python train.py --hidden_size=384 --n_experts=32 --experts_per_token=8 --d_shared_expert=0 --moe_layers=[0, 1, 2, 3, 4, 5, 6, 7, 8, 9, 10, 11] --router_score="softmax" --normalize_top_k=false --routed_scale=2.0 --router_noise=0.1 --init_std_router=0.0306 --lr_router=0.00137 --norm_eps=1e-06 --max_grad_norm=1.0 --max_seq_len=512
Below are experts of layer 4 (counted from 0) of a mixture-of-experts language model. Rows are named router (the router's row for the expert), gate (a neuron's input weights, with its number), up (a neuron's input weights, with its number) and show model dimensions 192-239. Each number is 50 + 10 x the weight over its row's rms, rounded and kept within 0 to 99.
After each expert's rows: "mostly gets" lists some tokens that are sent to it at least half of the time. This comes from a sample of Wikipedia text that the model never trained on.

# expert 21
router:39 36 41 29 36 50 42 49 62 48 45 55 36 50 43 46 57 59 44 47 43 49 54 58 65 53 58 56 56 51 43 57 64 37 48 42 38 45 33 57 51 36 42 30 53 44 60 42
gate0:50 54 53 34 54 56 55 44 59 47 59 78 53 49 48 60 49 63 36 56 43 54 58 62 43 49 57 42 62 51 34 55 56 43 30 35 46 64 54 48 46 42 61 58 52 36 56 45
up0:49 50 31 61 54 54 41 53 57 46 59 40 58 46 35 42 30 43 39 52 53 40 35 57 34 62 73 52 57 67 58 52 63 37 40 37 62 63 78 41 72 54 47 42 57 24 51 71
gate1:54 51 72 49 54 50 45 62 58 48 51 48 62 54 48 40 58 33 51 47 37 54 45 56 58 64 54 51 56 34 62 48 55 35 45 44 44 61 76 47 59 57 41 52 68 59 48 62
up1:46 46 58 65 69 47 53 37 41 58 46 53 45 55 41 36 49 53 51 27 50 61 59 48 35 45 51 35 62 66 55 33 42 38 57 50 44 40 49 56 33 48 53 54 39 33 45 45
gate2:50 67 38 50 45 58 48 56 33 55 47 47 54 47 53 56 66 43 39 50 49 58 53 46 35 57 33 45 67 41 53 60 49 64 61 34 46 43 54 36 57 55 42 42 46 35 45 52
up2:64 54 38 53 47 66 49 55 41 41 41 40 50 49 69 49 45 46 63 64 51 65 56 46 47 40 48 39 47 59 48 63 50 48 61 75 63 45 50 65 63 39 44 50 46 56 47 60
mostly gets: ", ", "), ", "which ", "where ", "\" ", "— "

# expert 25
router:40 38 34 35 40 45 48 64 60 59 27 36 32 39 58 48 65 53 46 37 52 53 50 63 62 54 57 63 48 48 45 56 55 33 40 43 51 46 47 47 65 36 39 21 53 43 59 38
gate0:36 41 46 42 48 64 41 67 50 39 55 40 57 56 54 45 52 56 41 58 62 40 45 54 68 54 48 48 54 35 55 44 61 41 51 36 57 46 60 59 63 61 60 56 34 57 54 52
up0:49 38 51 73 60 50 28 61 39 44 56 61 46 75 69 45 56 39 46 52 55 51 38 42 33 49 58 45 42 54 44 49 51 34 60 66 56 17 34 57 58 58 52 49 68 66 35 55
gate1:45 65 54 31 46 47 37 51 56 60 41 57 47 42 46 31 35 49 62 35 30 58 55 59 57 67 67 59 44 68 64 63 75 47 57 42 46 45 35 58 54 38 45 51 52 42 63 45
up1:43 61 30 59 65 51 59 41 43 30 51 56 65 39 47 54 54 56 48 46 51 50 54 36 41 61 53 50 56 62 54 49 37 62 47 43 50 46 56 59 22 61 52 44 49 64 48 48
gate2:39 65 28 42 46 30 38 60 46 50 47 40 52 62 56 47 65 69 56 54 36 47 56 63 59 47 66 29 52 51 54 54 33 49 58 61 50 20 49 39 37 59 55 60 51 66 33 49
up2:39 64 45 53 54 66 44 54 57 81 69 53 51 45 59 50 57 60 55 43 55 53 45 61 52 62 44 58 42 39 44 36 50 58 46 57 56 45 43 37 42 49 61 37 38 38 41 48
mostly gets: "American ", "ation ", "ic ", "National ", "University ", "Best "

# expert 23
router:49 47 32 30 50 36 45 44 65 47 33 57 42 42 46 56 54 56 39 45 45 53 54 59 53 49 67 46 59 49 35 62 63 44 55 47 36 43 37 58 45 51 40 37 56 48 48 43
gate0:51 63 38 43 74 44 48 42 42 46 61 56 46 48 57 55 39 49 60 53 52 44 78 59 61 61 37 59 56 48 48 46 49 40 58 36 39 45 56 43 47 48 41 45 49 51 44 40
up0:58 65 54 45 52 44 39 59 45 51 42 44 51 52 44 52 46 36 65 59 73 42 31 27 45 55 49 40 54 56 52 62 43 60 51 41 41 40 50 39 43 54 45 60 52 47 31 38
gate1:53 42 61 51 46 57 48 57 57 57 44 37 56 41 55 40 43 33 41 45 47 63 54 52 50 59 38 49 44 56 55 46 63 55 60 64 53 37 50 54 46 42 51 49 41 30 63 64
up1:47 61 52 44 45 63 50 33 52 40 61 68 52 70 50 38 55 57 54 35 69 57 45 53 58 69 51 66 41 43 68 45 46 55 44 50 27 50 37 55 58 61 31 48 38 64 44 47
gate2:66 69 47 40 41 36 56 51 50 24 54 50 40 62 65 72 55 48 35 44 37 60 51 45 54 63 65 50 56 62 45 59 53 65 42 50 60 50 42 49 49 48 68 54 38 57 43 37
up2:46 60 57 53 38 54 73 47 53 41 43 57 47 58 59 60 42 42 66 61 42 47 38 52 61 61 66 48 63 48 53 42 55 50 31 54 52 43 64 41 63 42 64 53 44 52 36 47
mostly gets: "it", ":", "ine", "ic", "ain", "Un"

# expert 20
router:40 46 34 33 45 54 52 47 55 55 45 45 51 41 33 40 53 57 45 48 45 44 50 61 53 56 61 62 50 44 55 51 57 42 47 50 38 43 52 48 45 30 50 34 59 59 60 43
gate0:58 64 60 43 47 56 55 48 56 40 54 71 44 37 40 67 42 40 52 49 48 50 59 46 40 57 53 42 39 60 65 64 43 42 42 65 31 51 66 41 51 67 17 48 54 59 40 52
up0:45 48 45 50 48 57 56 76 58 42 61 45 44 57 53 60 42 66 55 24 49 41 40 60 55 75 53 45 54 39 63 51 54 41 42 67 55 36 54 51 57 46 45 56 53 47 44 48
gate1:42 63 33 54 48 59 45 57 53 70 52 44 54 52 50 46 44 64 51 56 33 38 47 59 53 58 48 47 33 54 53 51 65 46 42 54 60 50 50 58 45 49 42 51 58 55 38 31
up1:51 62 64 61 44 45 59 55 39 49 70 46 55 49 71 51 58 55 72 51 50 58 50 59 44 44 67 61 49 26 52 49 50 50 52 62 46 49 55 56 69 56 56 45 68 42 34 50
gate2:44 38 44 43 48 61 48 45 68 51 52 33 47 39 56 45 52 59 67 41 53 49 55 48 46 37 31 41 38 41 51 62 60 52 35 46 49 59 40 43 66 25 63 54 60 64 47 56
up2:60 46 49 45 36 47 56 38 36 44 61 36 53 67 56 44 65 44 50 45 40 52 36 64 59 55 57 48 52 57 62 56 63 46 61 30 34 69 26 65 51 65 53 43 47 31 55 49
mostly gets: "); ", "M ", "USA ", "University ", "\".", ")."

# expert 9
router:42 52 44 47 44 54 40 59 57 58 34 45 55 33 49 37 63 66 42 44 49 41 41 49 55 56 64 44 49 58 50 55 62 32 52 52 27 44 45 56 59 45 34 49 52 58 50 47
gate0:39 50 38 47 55 43 48 55 60 52 45 49 36 29 51 36 67 49 46 49 45 46 57 49 55 53 57 53 29 55 56 49 60 38 53 32 44 49 51 69 59 47 39 54 53 40 46 43
up0:53 52 57 30 44 51 52 34 57 39 47 60 38 51 65 52 45 34 47 48 61 43 47 57 58 51 39 70 68 48 39 54 50 52 54 39 46 39 69 40 26 40 58 44 55 55 58 53
gate1:37 38 53 36 53 43 48 52 60 58 67 37 47 51 35 28 31 56 45 61 53 69 36 53 34 47 46 46 38 36 53 59 47 56 41 39 37 55 50 63 35 56 64 43 54 37 46 52
up1:58 50 39 43 28 71 54 63 52 48 38 51 55 47 57 40 45 64 57 47 46 50 41 51 53 58 47 50 44 57 40 71 60 50 50 52 48 58 48 40 59 33 48 50 49 39 54 63
gate2:48 51 35 60 69 67 44 41 54 63 51 46 52 41 59 54 56 55 44 60 45 39 53 66 44 59 54 64 45 52 35 65 37 29 35 54 46 51 57 57 37 49 39 44 38 55 51 57
up2:37 28 40 58 50 27 48 38 39 60 65 59 45 52 55 29 56 53 53 60 67 45 57 61 56 48 53 53 44 44 67 33 49 70 36 55 42 39 66 54 50 49 47 45 56 28 48 60
mostly gets: "his ", "their ", "not ", "After ", "His ", "For"

# expert 26
router:44 53 33 41 44 54 49 47 53 62 48 67 51 41 42 32 52 37 54 48 47 50 58 60 67 65 65 52 42 67 52 48 41 45 65 44 43 48 36 62 44 29 46 28 61 58 65 38
gate0:54 44 55 40 40 52 53 49 53 42 57 45 42 24 57 48 37 42 62 49 55 45 50 30 50 33 53 53 40 61 39 40 46 43 46 33 55 45 65 45 41 57 23 45 37 37 68 36
up0:50 32 54 62 39 52 35 34 47 29 56 46 47 51 49 69 44 39 50 43 48 48 61 49 30 51 61 49 44 56 43 58 59 44 49 39 48 45 45 41 57 64 54 56 48 71 44 46
gate1:46 58 54 54 34 49 53 52 34 59 32 40 47 37 59 59 57 45 49 62 54 52 49 57 34 54 76 58 25 57 56 34 48 39 45 47 34 52 75 41 54 64 50 34 35 60 44 53
up1:48 39 49 52 60 74 58 72 54 49 69 45 58 77 59 57 56 40 49 46 42 50 64 59 41 66 44 64 54 46 51 39 52 74 48 46 41 67 56 40 51 44 65 66 53 57 51 39
gate2:54 43 56 56 53 54 44 45 54 59 51 51 36 60 42 68 60 56 49 54 39 58 45 47 48 42 56 57 39 44 63 32 59 57 57 54 63 58 54 63 67 42 47 47 43 51 31 63
up2:47 45 43 51 65 42 61 52 47 67 47 28 43 61 38 31 53 32 35 46 39 71 47 53 68 52 61 53 62 55 43 36 45 56 66 41 48 48 59 44 48 50 55 51 50 68 44 57
mostly gets: "He ", "She ", "However", "As ", "This ", "During "

# expert 15
router:47 52 53 54 41 54 36 51 51 52 40 54 46 37 52 36 50 48 46 46 41 35 41 44 55 51 69 42 60 46 39 63 50 37 50 41 31 58 43 49 55 43 34 18 45 45 51 51
gate0:61 59 53 32 50 47 50 29 56 63 51 50 49 58 49 54 56 43 42 66 54 35 46 41 47 51 73 32 77 50 56 54 44 42 57 52 49 49 69 55 34 47 36 66 41 48 70 43
up0:60 57 50 52 46 58 69 64 44 38 57 36 53 39 67 38 53 55 35 56 54 50 46 55 39 54 48 50 42 56 66 37 66 65 52 62 58 46 53 32 32 49 48 53 45 53 66 38
gate1:51 61 47 56 64 48 51 46 58 48 42 51 64 38 60 60 60 40 43 43 37 56 47 49 46 53 42 71 54 44 61 44 63 48 73 42 36 41 50 45 51 45 31 43 39 45 42 54
up1:45 52 52 45 33 42 46 44 48 53 56 43 52 47 35 44 44 60 52 32 50 65 50 39 57 54 33 59 38 43 56 41 55 52 51 51 47 45 35 42 71 39 45 60 45 45 53 47
gate2:61 50 61 45 57 58 43 65 49 54 70 39 60 49 64 62 30 47 48 60 69 38 39 46 40 62 35 51 53 56 42 72 55 55 49 48 41 43 49 34 52 53 46 50 52 39 74 53
up2:56 34 59 36 31 51 43 62 49 40 39 41 62 66 57 59 44 43 52 51 41 61 64 48 44 76 35 37 47 66 45 59 48 53 56 50 56 34 59 62 52 50 33 40 43 55 56 49
mostly gets: "fl", ".\"", "min", "Pal", "Her", "Don"

# expert 10
router:35 43 41 49 45 51 38 53 65 52 36 52 45 56 57 32 65 42 41 38 37 51 54 51 64 56 53 50 46 48 49 42 66 39 57 51 45 52 35 61 63 34 28 52 52 49 56 37
gate0:65 56 62 57 59 51 43 54 34 67 49 47 60 56 40 56 51 45 37 64 47 52 58 50 51 54 65 44 25 68 54 35 37 51 69 50 66 47 64 40 47 40 60 46 49 64 52 46
up0:43 46 50 68 40 43 50 55 50 60 61 47 55 36 47 53 56 47 44 35 38 49 70 40 61 43 42 42 49 32 40 24 55 59 57 34 51 50 43 42 56 48 38 40 68 58 53 42
gate1:53 40 46 49 43 65 47 46 57 43 54 32 49 48 44 78 36 53 50 43 57 62 58 75 61 61 53 50 74 56 50 55 54 54 39 29 52 48 72 63 29 59 57 33 20 38 35 46
up1:44 71 55 57 62 50 44 72 49 30 54 46 60 55 58 58 58 62 45 39 50 39 47 39 33 50 54 42 45 64 33 56 62 17 49 57 53 64 62 59 48 40 56 55 61 59 49 39
gate2:51 63 45 42 32 61 40 63 48 48 37 36 53 51 35 43 60 60 57 51 49 33 46 47 73 68 51 59 46 44 71 43 45 40 50 32 51 50 46 74 53 62 55 56 42 62 48 58
up2:35 41 52 34 60 43 47 69 43 61 57 65 46 41 69 48 50 33 49 51 53 64 59 47 48 59 51 44 32 63 52 54 50 52 83 38 50 49 61 70 39 30 39 53 51 50 54 37
mostly gets: "was ", "were ", "also ", "been ", "have ", "not "

# expert 28
router:35 59 36 34 41 56 46 45 61 50 44 69 54 56 44 40 47 38 47 39 53 58 43 56 62 66 59 62 58 57 52 44 60 37 49 43 51 57 39 65 53 47 54 41 69 52 66 39
gate0:50 44 54 32 47 58 62 37 54 37 56 56 64 54 64 64 56 36 57 65 58 61 52 66 42 45 35 55 72 56 59 43 47 52 54 68 60 40 38 65 44 50 60 46 57 47 40 41
up0:55 34 63 55 42 56 62 38 65 54 46 38 57 42 37 50 59 54 59 62 56 33 48 61 56 44 61 82 43 49 64 67 55 55 40 41 55 50 65 52 66 57 54 37 36 57 38 54
gate1:59 30 60 58 46 51 38 47 60 39 55 52 46 52 50 41 57 61 69 45 56 42 46 54 54 55 43 45 51 37 53 52 51 41 36 40 31 61 48 28 48 52 32 51 48 41 63 48
up1:62 39 55 52 54 62 39 53 41 57 57 64 52 58 49 54 40 48 59 56 50 58 45 59 57 50 63 74 58 45 53 79 41 43 31 68 62 44 56 39 42 64 56 48 45 56 57 55
gate2:42 38 42 48 66 46 58 70 55 54 54 51 43 42 46 43 51 40 37 50 31 57 50 65 30 55 57 39 33 57 45 52 47 60 49 44 46 36 64 43 60 41 59 48 62 36 52 53
up2:50 37 45 45 50 32 54 34 47 49 52 52 50 66 45 43 52 43 56 54 52 54 46 52 63 44 60 72 60 42 61 50 43 50 42 43 46 56 44 56 43 28 35 52 50 55 52 51
mostly gets: "which ", "who ", "has ", "=", "It ", "As "

# expert 24
router:39 36 63 40 35 38 37 55 63 64 44 51 49 41 55 41 50 52 36 46 43 40 61 54 54 51 62 49 45 47 44 57 62 43 51 43 36 43 43 54 54 40 17 38 52 44 56 36
gate0:40 62 63 47 43 47 40 54 49 57 54 51 57 69 82 36 47 34 65 50 53 51 63 68 36 40 49 54 49 62 47 33 43 50 57 68 76 32 63 69 50 42 57 42 63 46 78 50
up0:44 34 50 54 44 47 42 59 35 51 48 60 63 46 57 44 52 54 40 50 48 49 72 61 59 47 44 49 60 48 50 59 58 62 42 49 62 35 43 56 47 50 40 42 24 42 42 41
gate1:38 54 52 58 60 40 39 45 40 50 49 50 46 57 45 60 52 70 54 53 51 58 55 56 54 62 69 73 35 42 54 44 51 60 57 55 29 67 38 63 69 54 36 29 52 52 51 28
up1:38 68 52 43 64 53 31 68 59 67 63 27 54 46 50 33 56 58 54 37 64 47 50 72 59 59 67 56 48 46 50 59 49 43 56 63 58 39 54 52 54 41 62 43 53 18 45 67
gate2:65 31 50 58 38 59 56 42 37 50 36 55 47 50 53 49 52 57 44 60 31 45 60 82 52 58 64 52 45 40 42 38 48 69 40 61 47 53 44 35 64 43 57 54 46 57 47 44
up2:49 48 49 64 56 46 38 40 41 48 52 38 38 45 45 47 80 49 52 51 61 54 64 63 53 70 30 51 50 52 72 45 54 53 53 55 56 43 37 44 61 38 42 40 33 34 65 52
mostly gets: "been ", "for ", "became ", "ted ", "played ", "ated "

# expert 0
router:31 53 36 38 58 49 50 40 58 61 47 63 37 42 52 42 65 56 42 34 42 43 61 61 65 54 60 54 54 64 43 48 58 39 41 41 29 63 40 62 54 33 31 42 53 43 65 31
gate0:54 55 50 50 28 47 53 47 49 54 42 52 54 52 47 52 67 55 59 54 36 49 52 53 63 39 36 37 54 54 55 51 41 51 63 46 66 52 59 48 66 59 53 45 51 46 62 40
up0:60 51 40 42 48 48 52 51 54 59 28 45 55 49 41 46 45 44 60 53 56 45 49 44 57 49 37 60 39 43 63 72 52 47 45 51 52 44 58 49 41 21 60 53 58 46 64 54
gate1:35 59 56 50 46 72 59 57 57 59 43 50 44 40 35 50 62 54 41 54 68 62 69 48 46 47 46 56 58 48 59 57 54 50 51 45 54 40 51 51 72 42 43 48 47 42 57 30
up1:32 48 56 50 47 40 58 64 51 42 29 40 46 37 46 53 67 46 57 60 65 49 38 41 37 41 49 58 39 32 60 45 46 48 43 58 41 61 45 50 59 52 53 48 47 55 46 58
gate2:52 54 61 55 70 48 51 50 44 41 51 52 37 53 59 42 25 32 52 47 53 38 53 60 57 42 40 45 47 50 52 49 61 46 45 54 49 54 41 47 64 52 55 56 61 47 46 57
up2:65 75 59 48 43 65 53 51 65 54 45 45 35 58 41 27 37 37 58 62 47 54 39 54 40 45 59 48 46 58 69 42 40 47 47 60 44 45 40 57 53 54 45 51 43 47 43 56
mostly gets: "and ", "), ", "); ", "but ", "—; ", "— "

# expert 3
router:17 54 48 38 41 31 45 62 66 56 44 38 26 44 53 41 52 40 42 40 32 40 57 63 54 53 69 49 50 45 40 43 68 41 51 39 40 46 60 61 59 36 36 44 57 56 63 32
gate0:66 52 41 51 60 40 46 37 45 61 49 53 46 55 35 49 63 49 57 48 58 56 52 62 65 59 46 52 62 50 50 62 55 51 47 36 53 60 43 46 36 46 45 50 46 57 70 61
up0:58 51 60 59 44 56 57 59 62 49 56 52 41 38 62 51 52 35 52 30 62 34 28 63 57 47 30 37 61 51 64 47 53 58 19 55 51 69 47 37 48 41 70 47 53 47 43 47
gate1:60 41 45 41 53 53 51 69 60 48 39 51 46 35 58 53 45 49 48 59 58 32 55 60 55 48 39 50 31 43 51 34 33 38 48 40 64 53 58 51 51 40 67 55 37 35 33 42
up1:50 37 50 31 50 46 38 59 42 47 57 43 51 60 40 52 55 53 46 49 63 51 43 44 68 44 55 59 37 41 42 67 54 68 57 60 75 49 40 44 45 39 54 50 66 48 55 47
gate2:55 69 48 39 40 42 50 42 63 56 55 54 33 55 33 42 42 57 26 67 46 56 62 51 44 42 44 24 32 61 44 34 37 36 47 56 42 58 54 51 59 46 48 41 43 60 50 61
up2:39 57 46 47 40 58 50 45 44 40 60 47 42 27 57 60 40 55 58 56 58 39 64 56 43 43 62 48 32 53 53 27 59 54 44 39 42 46 45 46 42 55 44 57 32 61 52 38
mostly gets: "including ", "born ", "under ", "received ", "See ", "named "

# expert 6
router:45 53 48 31 42 31 31 52 44 51 50 49 42 49 47 41 44 56 44 46 36 28 58 50 56 62 51 61 53 54 40 41 55 46 61 40 42 46 31 55 49 43 38 38 60 48 58 51
gate0:61 53 38 42 53 41 62 41 41 40 44 37 53 55 45 63 53 38 35 40 41 60 45 42 30 51 45 73 48 46 44 41 41 51 47 43 58 26 45 31 48 44 51 41 64 60 49 45
up0:70 45 28 46 45 68 36 58 54 53 47 47 53 59 46 51 44 55 47 44 63 59 76 38 44 63 56 30 49 54 47 62 43 34 33 40 43 52 58 42 48 41 37 40 69 42 57 40
gate1:53 60 44 40 55 51 36 57 54 41 57 42 50 72 54 60 49 41 56 53 46 63 61 50 50 51 48 70 55 48 41 41 59 56 50 57 46 46 53 31 57 53 43 42 42 47 62 51
up1:60 63 44 55 57 46 71 39 58 21 43 42 45 46 50 36 48 55 67 47 25 36 42 50 62 55 51 56 53 43 53 67 45 48 52 42 52 51 48 51 43 27 43 54 56 55 63 48
gate2:47 55 45 63 63 45 74 47 42 46 40 37 39 42 72 57 42 47 47 61 57 44 40 37 50 63 36 36 50 54 41 25 47 49 64 55 49 46 45 43 47 58 38 49 60 68 50 46
up2:44 50 58 55 42 49 43 58 38 46 55 48 61 54 38 56 50 64 61 68 43 56 59 55 54 70 34 54 61 40 44 70 36 42 47 59 40 60 56 44 48 72 60 47 44 60 37 70
mostly gets: "first ", "Best ", "second ", "== ", "Ro", "third "

# expert 30
router:35 43 26 33 42 50 37 51 52 66 37 45 34 37 54 48 53 50 44 39 47 49 55 54 63 58 58 61 52 47 41 61 56 48 58 23 37 40 38 67 45 27 41 20 67 38 59 39
gate0:51 48 55 64 42 51 46 36 69 53 39 76 32 72 52 65 64 64 71 59 53 63 51 63 36 36 51 47 59 32 50 56 56 47 60 59 38 47 48 45 41 53 43 34 63 67 64 51
up0:51 67 33 52 47 58 38 55 42 37 60 54 67 48 62 49 62 44 63 45 57 34 52 40 56 62 55 52 53 45 51 37 55 39 41 70 55 39 45 34 47 48 49 62 46 40 38 37
gate1:45 61 37 45 55 58 49 78 37 29 43 45 53 40 52 48 66 67 75 39 42 65 60 41 53 29 72 52 43 39 54 46 47 51 56 33 45 45 65 55 56 53 45 64 57 37 41 41
up1:52 69 66 49 65 47 45 45 59 68 55 54 61 61 63 62 38 48 46 34 58 46 58 53 43 43 38 39 32 39 50 56 52 66 42 59 63 47 55 55 51 46 36 55 78 55 54 33
gate2:48 67 42 45 35 29 70 62 45 38 53 52 58 50 46 67 56 57 57 37 36 60 55 61 29 48 45 66 49 44 52 58 54 55 50 46 52 40 62 55 56 63 42 56 36 61 40 53
up2:50 63 57 54 48 35 57 51 47 33 56 60 43 62 51 57 55 49 48 38 49 68 48 65 55 58 32 46 51 40 44 47 59 49 56 54 49 53 13 46 56 63 43 44 48 35 45 50
mostly gets: "Gu", "Har", "Mal", "USA ", "Bel", "Kar"

# expert 11
router:51 37 39 40 30 42 34 47 69 56 36 58 37 37 56 44 66 47 50 47 37 47 59 39 57 64 63 52 66 53 54 51 56 39 47 29 30 33 42 56 55 50 37 18 53 56 47 43
gate0:42 60 50 43 52 44 40 47 51 50 35 31 40 40 64 61 52 66 61 53 48 53 58 44 41 43 66 54 40 58 57 45 77 47 59 64 41 43 48 58 46 53 52 66 40 66 32 44
up0:52 37 54 54 81 62 41 36 46 53 66 35 51 54 42 53 42 53 56 53 47 40 47 67 51 53 41 62 72 65 57 47 57 52 48 66 55 53 51 53 38 52 60 38 55 38 40 29
gate1:55 45 48 74 61 39 54 43 40 44 49 46 34 42 51 51 64 41 39 78 54 40 44 47 34 56 53 49 47 39 45 36 45 67 36 34 36 47 55 55 49 45 32 51 58 61 57 31
up1:55 54 53 34 52 63 48 61 46 37 52 43 46 60 58 52 41 50 38 44 41 58 47 51 35 47 47 37 30 42 55 39 58 63 51 38 34 59 49 50 33 62 25 59 50 52 53 38
gate2:51 65 61 59 39 51 47 54 53 44 55 35 39 45 59 48 51 51 54 24 59 46 65 28 50 45 55 55 52 53 64 66 63 51 40 57 59 56 30 39 52 43 52 41 39 57 44 54
up2:38 67 61 43 59 35 64 48 56 57 56 43 50 53 38 59 36 48 38 50 59 35 35 48 50 64 62 42 48 72 37 54 37 54 68 62 59 43 50 60 34 62 39 43 55 68 53 46
mostly gets: "Mc", "Sh", "Man", "Le", "Gu", "th"

# expert 14
router:15 59 27 53 49 41 41 42 58 66 32 54 39 49 52 30 52 49 36 37 47 49 40 46 61 59 54 55 46 66 44 37 55 50 54 48 45 49 42 58 56 43 33 26 58 45 59 32
gate0:55 30 38 54 45 61 70 19 45 68 53 58 33 61 52 32 31 64 58 72 50 51 47 55 53 43 49 44 36 50 50 44 54 47 32 67 43 50 58 49 35 57 63 61 55 37 66 59
up0:60 43 48 70 54 50 53 36 48 59 56 62 52 49 41 54 47 56 56 50 39 29 31 27 51 38 58 53 35 53 25 53 37 55 52 54 53 43 60 75 57 62 61 54 28 48 35 47
gate1:40 55 43 41 62 67 51 61 46 64 52 52 52 45 60 54 48 42 54 46 66 49 51 43 49 55 48 39 52 52 45 53 59 52 35 22 57 38 49 45 47 47 52 49 40 40 62 52
up1:49 57 50 47 44 58 35 36 53 45 70 50 54 53 42 58 54 47 40 51 52 29 57 60 46 35 66 45 49 49 44 44 53 63 54 77 57 53 47 61 66 47 61 54 55 55 76 57
gate2:44 57 63 52 54 33 32 40 58 74 47 43 40 53 54 48 60 50 43 40 59 46 41 31 48 42 47 32 32 46 56 50 73 38 50 56 37 47 49 45 47 54 57 48 51 64 44 30
up2:53 54 44 54 45 41 46 43 52 53 39 63 59 52 52 47 65 47 45 58 36 50 35 60 67 48 51 62 38 40 37 51 47 49 62 42 47 50 55 45 55 53 54 58 51 51 41 44
mostly gets: "\n\n", "\n", "=== ", "====", "ip", "Ph"

# expert 17
router:48 53 41 37 48 48 37 49 55 52 33 62 43 49 49 54 55 57 38 42 53 57 61 48 46 56 55 47 60 45 49 64 64 34 57 31 46 54 25 56 50 33 38 15 43 31 42 45
gate0:41 46 49 53 22 59 34 59 59 59 28 63 52 57 71 36 54 39 47 63 46 46 61 51 67 37 43 61 72 50 46 48 60 29 52 42 51 50 50 33 52 50 39 56 27 38 44 51
up0:54 60 49 29 55 40 28 59 42 49 38 49 35 35 40 45 74 61 52 70 44 41 42 74 55 59 43 56 67 57 43 46 49 42 74 67 48 47 46 54 46 61 50 56 51 63 46 62
gate1:52 61 40 42 56 46 49 41 41 47 41 34 58 55 50 63 48 67 53 32 41 73 52 48 66 45 53 45 40 45 52 53 58 45 55 38 36 42 20 61 47 44 49 49 40 64 46 63
up1:36 49 49 56 64 45 31 42 38 53 34 45 63 46 53 46 44 33 76 68 39 58 55 46 65 43 29 44 66 51 62 48 57 46 52 43 59 46 51 75 68 55 50 54 59 43 51 43
gate2:49 60 39 64 46 50 66 59 33 39 43 37 59 40 53 45 51 47 42 44 49 64 50 41 49 33 53 36 48 65 53 56 48 35 49 81 54 46 38 48 63 33 49 50 51 51 55 43
up2:47 67 59 44 48 30 36 52 47 45 47 55 43 38 44 29 53 42 41 56 56 60 63 48 45 34 55 59 47 52 40 57 54 48 65 46 41 62 50 65 61 42 53 53 51 73 50 51
mostly gets: ";", "=", "Re", "Or", "be", "Ac"

# expert 27
router:34 49 32 33 57 43 40 41 55 57 45 35 45 41 41 45 58 55 56 54 56 56 44 50 58 61 47 64 59 56 54 55 62 41 52 34 38 53 45 43 54 48 44 35 55 40 60 48
gate0:25 34 41 49 58 37 46 59 61 36 40 56 48 47 44 41 47 48 56 31 40 57 43 46 45 57 45 46 23 51 39 48 59 38 48 79 54 53 59 58 57 33 45 54 57 51 49 56
up0:50 60 29 49 48 46 61 53 57 43 53 52 45 52 52 51 70 41 47 44 55 49 32 48 71 55 56 55 55 65 47 51 36 60 53 56 65 51 51 50 48 33 45 45 47 43 45 50
gate1:32 53 39 56 39 40 51 34 48 63 59 56 51 48 60 59 56 50 51 47 38 42 34 58 32 53 50 58 63 38 38 56 61 38 57 57 47 60 44 61 35 38 29 46 64 64 69 55
up1:46 42 48 41 53 48 53 47 50 68 55 56 33 75 53 53 58 55 66 71 42 46 64 41 59 61 54 49 58 54 53 60 40 50 62 45 36 51 49 16 59 46 49 49 48 58 49 49
gate2:63 49 37 42 44 57 42 46 65 60 43 55 43 48 63 46 62 56 56 42 45 52 44 22 46 54 47 51 54 41 40 42 59 39 61 52 35 46 56 49 64 58 43 44 57 54 52 47
up2:56 49 36 58 56 52 49 49 51 45 57 44 46 42 53 68 37 67 65 60 47 63 61 46 37 60 53 52 66 48 65 22 36 36 62 46 46 50 56 64 50 47 52 47 51 50 41 48
mostly gets: ". ", "New ", "). ", ".", "The ", ")."

# expert 1
router:39 55 43 46 46 51 43 43 69 68 33 50 32 42 52 41 58 49 40 36 38 44 61 57 70 55 62 45 52 52 54 43 54 27 39 35 44 42 46 57 57 47 30 36 51 52 50 44
gate0:47 53 44 46 43 30 49 57 51 51 44 52 62 66 36 42 52 48 58 34 51 34 42 63 73 47 54 49 42 51 64 42 55 64 51 69 44 57 66 54 56 49 64 43 45 54 45 56
up0:53 48 59 69 63 52 58 39 48 47 47 62 61 57 49 33 50 55 48 51 44 50 55 50 56 44 52 47 81 71 48 49 56 44 49 58 39 80 43 52 51 48 46 37 66 56 49 37
gate1:59 50 74 54 41 55 46 54 49 46 46 49 39 48 56 45 47 41 52 60 52 55 56 59 62 55 51 61 50 45 46 70 43 45 67 46 49 63 51 50 39 55 49 52 43 49 53 55
up1:32 40 45 62 50 57 51 62 56 39 56 52 46 39 36 57 64 46 46 42 33 56 61 42 56 61 32 47 52 49 58 71 57 52 63 51 47 44 71 50 63 62 52 46 40 56 57 48
gate2:45 49 60 38 54 66 45 49 43 62 56 60 47 48 30 62 43 44 60 46 46 57 40 63 62 59 57 48 38 62 45 51 59 41 53 21 45 53 36 55 52 54 63 47 51 51 58 43
up2:47 43 44 50 51 58 59 48 32 38 45 35 41 50 57 61 50 40 42 51 45 46 46 63 52 63 54 52 34 49 40 54 48 53 57 42 49 50 44 57 43 63 28 27 54 57 56 31
mostly gets: "Sh", "St", "both ", "Gu", "Dr", "many "